Weights of a small mixture-of-experts language model, trained from scratch on English Wikipedia.
Training: a variant of SOAP for the experts, 417M tokens, 9025 steps.
Below are experts of layer 2 (counted from 0) of a mixture-of-experts language model. Rows are named router (the router's row for the expert), gate (a neuron's input weights, with its number), up (a neuron's input weights, with its number) and show model dimensions 192-287. Each number is 500 + 40 x the weight over its row's rms, rounded and kept within 0 to 999. Numbers have three digits each.
Before each expert's rows: a language model's description of what the expert responds to. This comes from a sample of Wikipedia text that the model never trained on.

# expert 17
Description: Subject pronouns starting a clause, mostly sentence-initial He, It, She, they before a verb; also genus-abbreviation periods in taxonomy lists.
router:472575456521497482480476483577492481520507573509516598505505464560535466548508505498600466481421477472518456483531447496392460519439466506527523559522488518388457511538483461476541466500508494503517525461455535473585530474503516531496529487519473524540421474377469524467475509449569421513
gate0:474506519536489546474523499504504476486424486628486485539491521444477499521525519480505454475486471515491524506475499533501492494482452435536527505439543538471502452477545416474423522465513464579526494507501487544493457548491551501540518492526401491482481551523525533512472541506446570465
up0:555465508365506410457598480478480524489496541470487500500477506501570478511528515481548496517475464500459437498435576622502462471562451489529520537420531500504503506517454562538455494492484470554546487500551487513519526457526521447554538559568479533459505575444492399561499479514492504497

# expert 41
Description: Common nouns for states, armies, rulers and groups in history and politics, such as forces, king, troops, armies, people.
router:404486540545515472452491540494427555486489555477541574491554477558431506493512580524488460493504490501548471513467510532460441520507507463513547526471503524523549545521567580442499469525538499505574527477535452484511478511475478496494480503490512494525454581478502486484485551495473514494
gate0:460455526515549561479536472515523426550451466521500486506454487502474474543479519449500512529470496496347477523477535478499464484489566520491466512516554464506505498521337545477459462474482510494520534514510456454481589527481451551498516513516551510451499593460432502486550481493433538477
up0:493502548451545520546546514465509449480511489561585491464488457513409513466535525441466513469537486572493476530496465512493508541546489486532505526492513489489463480519486502477496446481492446505462589447583492530493464451534475497420483439471471459523460448501545465463529563512548550539

# expert 6
Description: Heading markers (==, ===), table separator rows and header words, and nouns like end, head, part, round in sports contexts.
router:492521483461457527509497412462515468409422565524527565457536492550523465505517545514529454477580488557567472466570490522473495569476456481513577473504531523515533495558471480516527565524525479461575523510494450484549508486447534528536516562543506500489430507440545483560492555546481466591
gate0:532554428479540485507510545527483479455436415534539510533512504546563438502490496539518509469430424480571479490563495562424515507538543498480501472444509511551544469505520483484561462462475469520490502540507530376535548501488572486484487470487457490514605512479494509501504515520530523510
up0:540523553414413362517505436468495494514584467490432481462527483511518559494443485448529534502529499522498465517464514543526497535584432556460610456558470469477499483513413555458469556490518505468519546477465469517580494431502464556527503477475501531508483454514568456451494512425455423547

# expert 47
Description: Last word of a multiword proper name, such as Park, Road, University, Museum, or a surname like Wilson, often in tables.
router:479525490487558477480530482496543581485516575514507526513509484528507454530431487490507462505567477474521526485543511445457477479471512466522522518522536509494507552488466522490435481501485456510583516489473536520615572429506470530509526462530475521498447454448459488506513519505533491532
gate0:546484512536502454462424562466502513484522520491473461520487520518535484502610496431567392510451528582524505478514473482518521425538449464478525547414507462493449484421584538555617477527496525549478572447479481463441485541488504507467460516543508465522536549514564471449495523457493502499
up0:489530490480465546546474518481505483515469601507489528494546512618523574488520550485451418489480485541472450462527434506499471502439552516459540518497508488532576510531490483483479569455494509488476509470464480457501447503523513516520519506478513491507447550502478542548434445491478531545

# expert 9
Description: Raw byte pieces of Thai, Tibetan, Tamil and Devanagari text, plus blank spaces and zeros in table cells, and adverbs like well, very, also.
router:470437463521481477493499485556531459464503548599532531561533472583502463493541498489502483500516461555484435519521485467436417544493417471550574475460532533497449467462497474489509563587515512524564540454525556507543517486393579486496513509575481468543447565426533509442481481503485405450
gate0:519462477548486479477461512538531482404469507498475494571515516473486515484411460563510471417483481479437471455427522463495495433502499469526449499519504465503489512520505562455422553540550475470545464515501434482524502539554485442475456426478545442488447516435461501542523455506545533437
up0:567518506505440520484451467472477488458535598553478409472511565451446502538514411473480486497506544484568410544434508471507445537545526466502481529586457516527538510553539490454507528521464451461476500513544492524455471467511485459493462507481555473479434552516542443454468490489458467550

# expert 63
Description: Common male first names like William, James, David, and the middle or final pieces of foreign given names such as Jul-ien, Fred-rik, O-leg.
router:482496478466534557453566509482559533532447507489531613523522543512550376571437501510545467444501478433529522517553450471399539547471479500512497530533588490444477531516518465492566514512583482524531477537461445452528481502490555438511496532531459529493510488418489471521563526481566543489
gate0:446427541536467538503480560511520540501455503530552484557528524537465496461494472553437507502526533515511489424492486527492517496511504516450424529532489510460526551419535533465542537453527494478510435478509452497407527511454504471496379434491482508474530503468532499448584511563486489501
up0:561537476470521464498498435496493457511555471523496574492540512475490479467455494520484506489473536515521485553454516526541473500483557488496464491567492452568462505497445450503485535465463562529470533515559509489468495503493445430454509517537520484525487494463550489521501451515524523479

# expert 8
Description: Opening words of titles, band and album names, often capitalized, such as The, Your, According, No, Three, plus second word-pieces like M-us.
router:516536491522427499450526442588455511594477447533473610470523474574531479531498532534538485484528513496481444473526480504448515496482463494471488512524470487468528499541458459455531504508506501483508488505477504530644570470503473501544455499510551452515463514425549537538547510534520472463
gate0:447476526499471540537448472462467569523471553504569530554513521466538388556468557520513447508506519451473520535462479426466492506530529515473512504501605505487481547520551506472491516515511481477510495491548496556463432494479502482514501469536454419494513536498571544430476481505525531545
up0:471537523496442521480518517501525472502522442467413449517503454542517517555419507573476511453597542503496519558554529442505513535515459558420489525529485464470527435527540477489504533455429548518494453561453489492524503523465459506500483451427568512479516434519498492487498432487497467505

# expert 15
Description: Country, nationality and place names, often after a city or "the" in results tables and bios, such as States, British, Australia, England.
router:488469496436481495490492535492511485555415503577517531467481452519501481459531479497499430505531466531532528475475467509474480483496459485521520502509533545444496510490447487460467549498450459497572531557486524543549533448514515387541531520529502535478472586461503498468456566493492493491
gate0:408427518495433499532474520503453400487491489481499507473542498508533463568494499505539532527465484453489512545496454522464433575624438495469505482502500459480475433558498485523509547531497476484488553500424479514478521470515536494500515518507495493508536593468543500491467494519414526508
up0:446449533519514454476419603463531546469487522474484519534528504533496542556434485460500503516518500505551509456469499544538496461563464445524410529506474465512446508592483458507521600454487529483502522511534378558519537520516457497478463473491547585440453497567503497515479498489540489540

# expert 34
Description: Digit 0 inside years, dates, counts and table scores, plus quantity words like million, billion, ten, percent, decades.
router:533524520529487483516500514554399541513511569455490523467454527571506476526488469480547455516500433491541486545513492415455448513479447497507453510559509499448506447535548480496558493540519357468523514565460539557463481465501506464525478551591448494474476566375437414471535539509451440476
gate0:498543482555467489503505493501430521476500468531492493561529482607485519526456505559515450468473468578493418536509422474471501448512473496436483603439501517521521470543538481488501442534545506486455549529474535512506519516476517553467442468574509463538488518509476536513532500484420511622
up0:472479478449600525447501519468478470487469420466503498543465527437541490424452487450565471537519488453490506458463463508499540601530559459509500567543570470475492543423452479511479536530449521502556490500487482546538501469532532458506537447517517485596492521494517497510469501539566535437